{"n_layer": 12, "d_model": 128, "experts_per_token": 6, "activation": "swiglu", "normalize_top_k": false, "groups_per_token": 3, "init_std_router": 0.0297, "lr_router": 0.00189, "tie_embeddings": true, "optimizer": "soap_variant", "lr": 0.00489, "beta1": 0.95, "batch_tokens": [32768, 65536, 131072, 262144], "seq_len": 1024}
Below are experts of layer 8 (counted from 0) of a mixture-of-experts language model. Rows are named router (the router's row for the expert), gate (a neuron's input weights, with its number), up (a neuron's input weights, with its number), down (a neuron's output weights, with its number) and show model dimensions 0-127. Each number is 500 + 25 x the weight over its row's rms, rounded and kept within 0 to 999. Numbers have three digits each.
Before each expert's rows: a language model's description of what the expert responds to; "mostly gets" lists some tokens that are sent to it at least half of the time. This comes from a sample of Wikipedia text that the model never trained on.

# expert 12
Description: Forms of be and have, would, not, and prefixes re, pre, dis, un right after them, as in "was previously".
mostly gets: " was", " re", " is", " has", " been", " be"
router:538521522551485506491478504481503478511480478454517449494502488523498505497493461519457519546530528518518488533507430493523502476526477491450483480504510484506431476468505472490488506480541479448490472519480495521529499493481489473484517484503518489504506469497487500491478444503541440502492466520500523444480483479503519570503488480478482485514492471491506478494476493483500535509479
gate1:521519499531490464498496474550542503457483504506480489534516447529489490511497502503532514480480555507483521522472444510535485459516493470495503509532468498503491475509457492504527498499540513490553541518532522522523492437483460486490501489503515510504486501526535450512524499488499483506534470508498488499440511508525501522459498510463497451519480474495457491483540525517522465469514
up1:481496477499470494504441494482495506506442533504516481505507510470519490445521489515527518513482514525539455457515486503485467490530524484514483506484502485487484553531503482528522513487522542528518455517533533529459548510530477533491535512485504467454527556497519473523480508493532472513534495503499494472485519493489510500444519524513542471504500511506514507492547488463462529522519
down1:519492498467455484523506541457527514567470474499519532486483472506510521486508448505529538495547518473485481468496493480506490480482501488524534511484455516453476469521460481476528477509543515473525469508487485510480528500495517515502474490501515479539511499476534528524499491485502499487530578520460476463484489493501514509456497505518467437479502503527478462493512517512520524493477
gate2:476546480519513471510516448507541506524455480463494498504482517538465464495528480494543469517511509520513526518481489493504482474507503489516473516494468502490461525503542494512486514554456525469457479506486525484496488517526508499520482516524484523480517483477464514435450483526498466497476504461502499516483487524490504466526493458500483504495470463526493554480505499447480539459538
up2:537502511465470488518500464500455515498507478511511493503458508500467490522503495477495516508528528457481516483540535469498509486523434478479470482474488515524480493509519514454484483532467522469534516557545515505511544478513534500507476477473516532504455457524537496505502506508472500530523507480507476482500488508544531506501502479466521470561476527459512502534449532502524480518505
down2:515517517531526519498481501474548560500513454505483512475497533525520506507481489531515476518485541527522481469543507476473503508490523486495483478498554549480542515508494459443473514492455467524483543465470510481504526544509520494500549500507475512465537476471449488459470489517511509472483507479503516497476514484477509507509531482507487502496505484550519543507495527532535500497533
gate3:454489472476469491499520534557531511503555469473513523496468472535519516497483483527524509530498486488549451501517478473511483520500483457502490513473506486517470546516445477450488494512536513475498489480493501533518537516520480493541522510505537487521488491501498490521480500470501459474532544479538531494510454512481489468512516470475512442505485533498467483529489468513529485484492
up3:477514472498507491508498485522495470563511495512516518506505547480530541550486462523468541527484503507510524490483502515524509499486527518489528518525459512460481498483503543500494496507485451552487486491490526481433471493477495530510496521557525529519520473496483538548482492514473467516484523499481529464538471519527528466484520501440538473490504499467477516486522511499486493495543
down3:509487499521493440514505472506503511499493481482505481498462535532439489480495525483489529481492513487520492517497490479495496477483503499518498508570463463530515528508520460485486478471503550465463470514500503510476533455547442509469474508533505466547456527540479501480536511529492471491503503471451489488485475477461497483493509532496517518512468504461473487539505529534502518482496
gate4:480506489517491487520464512503500488509494494522549484472548492516464515466507513524482497528476499562492470488545496534509460447503457483465437486532503536498466476520495536509537494495496499452492506495496487476500508505470506513498467489433541471523512537484505496454497496554524515474472486530457499479489502493508520496484471498507486532511540491478534512516537490505494546527523
up4:456533489473512528504454491497532557472469516499542535537469497485542525429533499528547503485493461498459513461498544515491488447472491508510536529507490525498501487529522507532459487450500491478517476448499517495524511475502486525493471507507497488513486482479501515500517522496499490506514531472542513478494519502556532535502474520495467498546515508504498510508502508483458521528507
down4:503455536517495463545497516512476450510494490491486459472504504537451532515491499542499466489524452500498477476509454532513492516515498509499497538497506485513463510486524513486522452523527511470537488513565525516464530498470498498499510482519523500476499522519468510471490536518519517507523521449513531484499537477494488527475480509512475504427495549462456508481465507484516509528493
gate5:504465499483496456471539495501522468500492543482528491503499533480466450487494499470451523471491568491537514497479502515488543499548499482508462511484483503496520476533507486531511496513460511523481463539483501514475495496463523513514517515503490517483485475460502499492543523468544495484484435499442476479489477455482519507503493488538521522496496521482531492512502471440485547508489
up5:458511487526505558492505519518499550505527504478529500528504516557494539521431491468489531462500495491500472518454501513473491476491486499469536546533523454511492502503506475495483482497483526505495534476476507510493492503486520494525494534519507488484530535526473497481529482468466478486489539455446539537509488532495478525476515566474489494542510525466501522499499500483466531489511
down5:479495494499493477433533511532529538520499495523548506515519506506461481525495526482487472429519555492486515523502487492485531505496519481488464517515504520495465487504523506510502498479502451505465517499524478532511464475516563529491491504503531544504509498533514496496509487484535504458497500467461513486480519490450458499480509490464451521504540503450484499502504476447456488532492
gate6:520506524493497517497475509502495525443479487504516461497536491489522517537491495514535472482515525503528481520491520518502544496519521501512497512495560469501509509498452489531535510555540479503533510503541512484523490474469507472528520475487523474540475473484487497486510503468535519465548542483487517569472472496512516508568520475501439509467459481516503495514495456524500495511488
up6:455530521498493495504494529522491448505502466552504499498501499495499537508521494449501507509499466519488486493459544530458443494513477482476488514494525464509522489494537513515467450509487500504503487527492487525469510481503513486482469497479495526549501503496510496492465543536471523472493486484504485509464453506544467481481499492517504529560496495469491469537517495488535525428443
down6:464485517494543514478481515484480479460511536467488537444516520517529483444460541496520496518493488470527466518541536489512502510496458517500506489525499512494461574480512494504513530516491557496524506518461481491496506534465518498497514516509493468502565473510530516490566493497505467547506520484511522487527511491480521485516513509527485508525533489505540506471509534512489533532503
gate7:460526496513423508508508499517521497467500545502486521475489551471544525549498476493486516528540520495480490466534546477526473464500496495515563513507509531550467496484482500501476520507488479495536480508475497544532508519484477493483514566518529481483514510472480463518518504478552506499518501530495536512502494492519516453481478524490480502505548514510520503473528497469483522475502
up7:477502514515480510511516468474471479517484460514464523525522512549489529456516475488491476502482520456500510515503511491479432478521491547509521517502475488516516474429502491469496492425465473508516457481511549501548492520485481509510459499507511487504533484511508498526512484474446518495515543510495554488480513537514525480521471466476463512497502501533504506508518493500506500444492
down7:526501523529492497485495525533480485457476475488475496489497521454521538542480526495544481448467499488502504507500520538517481463500481535515511530496492507517557490488481484490501533493506490477482483499548484567529473522546513485467486474547491512510504477444507520509527489506505527488488516494516531533447455503492488540482481487527531468468528544491485518491487499551469486475494
gate8:476550487506550499512500490491457445556473463475493521475510507500543504499482507494510471485514513478520531462501526519483492478481516486519474491513531543532466503527482471526488524490527450528507522512523487519537501484514519447479503518471525487500489498524454540491518543517532508468514510494471473444454482507490495512474469449496496524542491534480480468512525520485504521530509
up8:451471529499515436537441494500533496490542534505521461519504464536482540481478499510486483536465513545494493529502501480505511532462489473480495495540471491493491507484484452470492467489493501507465476511487452477476497546503491524514456498521478496495473499486528513533451569453499518502517474523504529485491481516469506489513508498478501505478490478490499477496537451484512492480471
down8:487512486529464517455502489493500461455493465506462515513488518506513524511532508495480526501524485473474495476502451514497488503540474488477523452489506569492467520509498449524497493478484523484455534480496507492473506485472513465560482479479524480534546495514492513521502544469460486528511466491500443506446500507512471540458509479499511490488529495497508547465528497494490475526508
gate9:487486478480509469470481538476519516497452506471503481494530515508499475486471507512460508509553528492519461531477476505497541509495512509464518499507488490483495509488490522495515495518535439466491451501435546490512521501479518485491506509495504520480472510495475502510511544513516459504517442565520468430508502513487507508495475462473536452504482465513477523517550531502493522489524
up9:504504488468479479530474496486528493479472524474507523505546540514503498499528548489482491506545484556526486481471473507518504457443504503488457512492506522434546519498492496509478501519500480544499488481468485490500484569481500464480496498520515519515496503517477460497484494468513512484517462494457525537478515519473438468510520529518523483524512481553476451513492510475475496499482
down9:470473512481538553486529491518494526505488473472485477500500498494543501527545474505536521481457484502532552476501478465497465525537502460479532492530512541511509474496532548510492495491539518503507490542499550500506530501474491509471478482493495462548507500501502438480482516513526471453496480503524492497476519492439540509476489509528510526499470550493485509530509513546485491498478
gate10:505519492530483441498498503505465476495508464544475482520476512521462520553476541534476461499487483509488513443498523476545494514499501499521482509546503521465497511491479480566527478535558510532491475457555507453504501497486449454534478525525486501478518499487475502514497472498487489515486503479518495455471519486471507508507483491499463487503489468518517475485477502472474527519525
up10:479480503487494475485495524505476508517502484526510497502487513510508439491508497509529481485503536457457473497500497483504449481454472531463486508560516523485491509481483519511497488474517513464490448529467498522514559531528509509518529490530515506500490500562493467557499494496472522526500485458475518535524526480510481473496496517525509535522461458507531478536499423487531500481502
down10:489487520520472488483471514516507498464476483518491488489503490484512551521511475501477403568496512496499489500492484537497479463511505510454491478500512490472524471522487491509488475513497497487506554487528484539489493499507501478530484534513470413536514470476518535491509480484462485498500476531548524507510499492472477552512444500522485465498483485501467497492513526498503500493446
gate11:486504502512509481489493437469502508469493560510479515535513469523515515471542468539459534511544505511500521493541481494563471507479502554483479528538494465501485489472523484468489490522470463474505457491481493530495502545519544492512489525505505484468485500515460482452527470524545492547497491515487514452505475515485526503518486538507470505495516491514479479498449510516493485496493
up11:498500498520471444524482499456528480521498500557443484516505492456478534512494510526502463480520543493522483480505484482497533487472502519516532508540523488505505513512495487478540495473490484456489520494512499537554475512515448528544465548518458457501530495518518502491437511533519484484537516541473518504505496457488501494521517487528504507495461495495456529477497532528502511514521
down11:503509483532543536496500504478508511534474485479522485447490535505487495483468525479500473504475455487505470543503524494476532500513483504513560521485500498488490524499485480546477520506553458492516530509509490519468445511466457560467545533529489564513462490495511523489515515488506488474474506494515499475535496531493510522447488507488544504443500472516496503503525489529486518506487
gate12:486493494520475469492454515577517477530452490518491500541497562495471492506516499473476503504491490473502480504507501503514531468483474496468503522433497457487553484498513536440509482480502471519497505510514512514498476518508498521524450474521473493500495539481518487470531489530470507458503514465481491513499504501534464498495518501498487459451549494492463499483460494491530555515511
up12:490515537502531485498504491519488541549495478467492505518484490527494457503496497497461464521511487554484509431474492502482482468464504500494456526499537500520518521513491511529493500520495550524489499512457486509506473574493516474521502515496518481521522467491521508512513503529498507526509555513452522529517544524526493489525541469469481488568511517511509526526503506498483485562479
down12:546504531526540477469531538494500483533457475529503481496503496484499511516502518505475507500541470447473527472534478550515505511490518480511504532508503503490474561515491526542449495500528525480462530509485486507498487522503487490456504531472467497461510471468486501529504517475511520496504491539452484493539495501511467511502522539539516531464549519521540463488507509479537517523461
gate13:525534533493466501442467533538472504493496473521512522513480490478475493487540482524488484535507506448502480496495470483495496512533488504460496524451500538494538552501496513534501520464520500490493489466509518496501514550515516514530519505501548512533549483501502496444479485459492522521480486510491529446496488512463500513491489498526468473497464444527472572498477489518509505493495
up13:467496505479479487545532493497479478514528507501492528467549519497490518519540505492492527499482554468537509456511497554509512546499507501474544519483461528515506552487485549513510507527550504464497501543486526489441455495489474480499519482510498502502533479493509502511522492464515518535501474512499474513536515521521513519489506447508489514530459517523482479455481517490499469495439
down13:510512453510506479508517505473512517481481443517499492487481537478488501493500482516493463476480501472481541532503489493518491504500495542522483502491528500534465509472469477485493496445457493522522481498462496528522540517467526542509475477496518500525494552512494528455486454503449509457530510514507524512490511531527496529473499536489433509469494490451507508485518457522456457499539
gate14:482468488511523502486492501505530515518534499477514457513481513478492548479488487531522508514465526521548458519489528502550524510525454475473498471493485475551558512461494489443510524466518494503563510477512495485493492494552523523486475488470521525534490521500511472479507500490505503519507499479473513506528506508439544505496472485460501504491482533465519513512490518531457502545536
up14:499483462489543509549498505453458494501518466474510483487494450505521503559474513539468490461519506453473542513447460498458532514496499451523506484522506489521519538532504535533468462483504528501489506483489491486514502511504483487502510466498498531481480490499495508492473514510508485525491538490525514509510527498500545570448507500477462523525505501497504529506483526528544494537468
down14:483497482472557507512504510482486478502553473501475462515492507525493525492467504534503515502514469481476484498464531539470463492538512487514469464483442507480460499498493528569509503449522520485490507514497516540492517486498546488508470502525507501550497520535484499521489464478507544544564511467485531495528552510507533487508506504502515494476530499512462473495525510483477511521539
gate15:512463488516508506495501538470481533509512508513524519505498478511439528504496468511494502492509495498500496581471521502490482481554495485507528479524464497490497474476480526495526479502517475521512525500532475530496472501512504479535492517473508452478484511492491460541494512520529520519495491460454526527466506509505443516471475481469473468483571480456475520509480496485522547551532
up15:552529494480479510483518483540499486525522487471464518438482485482486465472531486545480507505484501499478503504461487478487479500515464522470480490436545441454491485530493498490493503524489510501515497523504520509469509488520476493492472492503466510444505529502529524492477457505529491505495531460522488472483497541542538517532468514483495508500508527519481543531540510460512497446497
down15:518460486526489482500508491500533493492496464514477513507498492548495527513517488483482482494490497436535505500491503496508486487486481475500524528500496483493497504533476521480525474504553478492491529520487520490468470502453452467532512508515476516517492534523483500520524526481530552488480501558506517491497544506465464524494507535512467504526540528494448509456573500518431500547485
gate16:535470491524526457493505524495455469522521483529536478520446454453525456526473479490507456473477507501491464482556489541497507551452484492506487530491475534510474498504499474483535483506465479486474478531500489499510524500463467507480483529544497533545523482503532485501484502449518498482506516471485474499467504507526505525453507503554490491490500499492520510485495518523513503455483
up16:474534471529476509462523481532511516509474468479501496479500525519490478485518539504474510518469474508545549504526541535493447498518452486479493493500543524450534526482486471488508467508480493514509483529478498511478516482453476479460501522493502509514535524523518473437510500500550468495490488449447471509468493492523479478471500519481533469486527513524505507502451491504522500477468
down16:456506512551534547544501504495521534478455481520503503545480537483462498524514507467496514491524501487492515466458504492482529501509509498488506477514433484514516488478481481483509504501507484497498428519545498501496461480457493506489510498530476457498495478517466511504472516497520464480478489492510508493522475548498470521507492471490526517467528471518565539546544552497512493492505
gate17:497526490510429490501530527513534503511497517482450470517528501485514516496504470494501504501530440507475514478496471461510491511495493561433454514513479537452494469486525493485451519451485499479528551485491467524505517485509488435504508479500480486499509515510506507502516473487513479491526522523526474464487511521525499492484459517488501503559557490472519488532528497498498490473493
up17:448454502569531510491530491490449498534473524472507456508460523456514528488538468513530533524479496514546467508478471482461479541496489476522495519518516507533512515488473481529492503459480497527476500505499471438490516501468491533506554512517464469516510534496532530530466468514550478499524526511495497514482489487500499459488525495481492502504520527519503478484511492505507500488469
down17:514497512530509517536506477554500551484489503513477492536483459490474499512496480464536449502493496494500509480495511517480496528489489486519557517475525518524488500464496499554488519463494449502521533512499489499476501506461525500528465520537513484466474482507499479447441497494516474522467551497468471508544468509458525489523528453468492510478533505501482499487475460479472474536494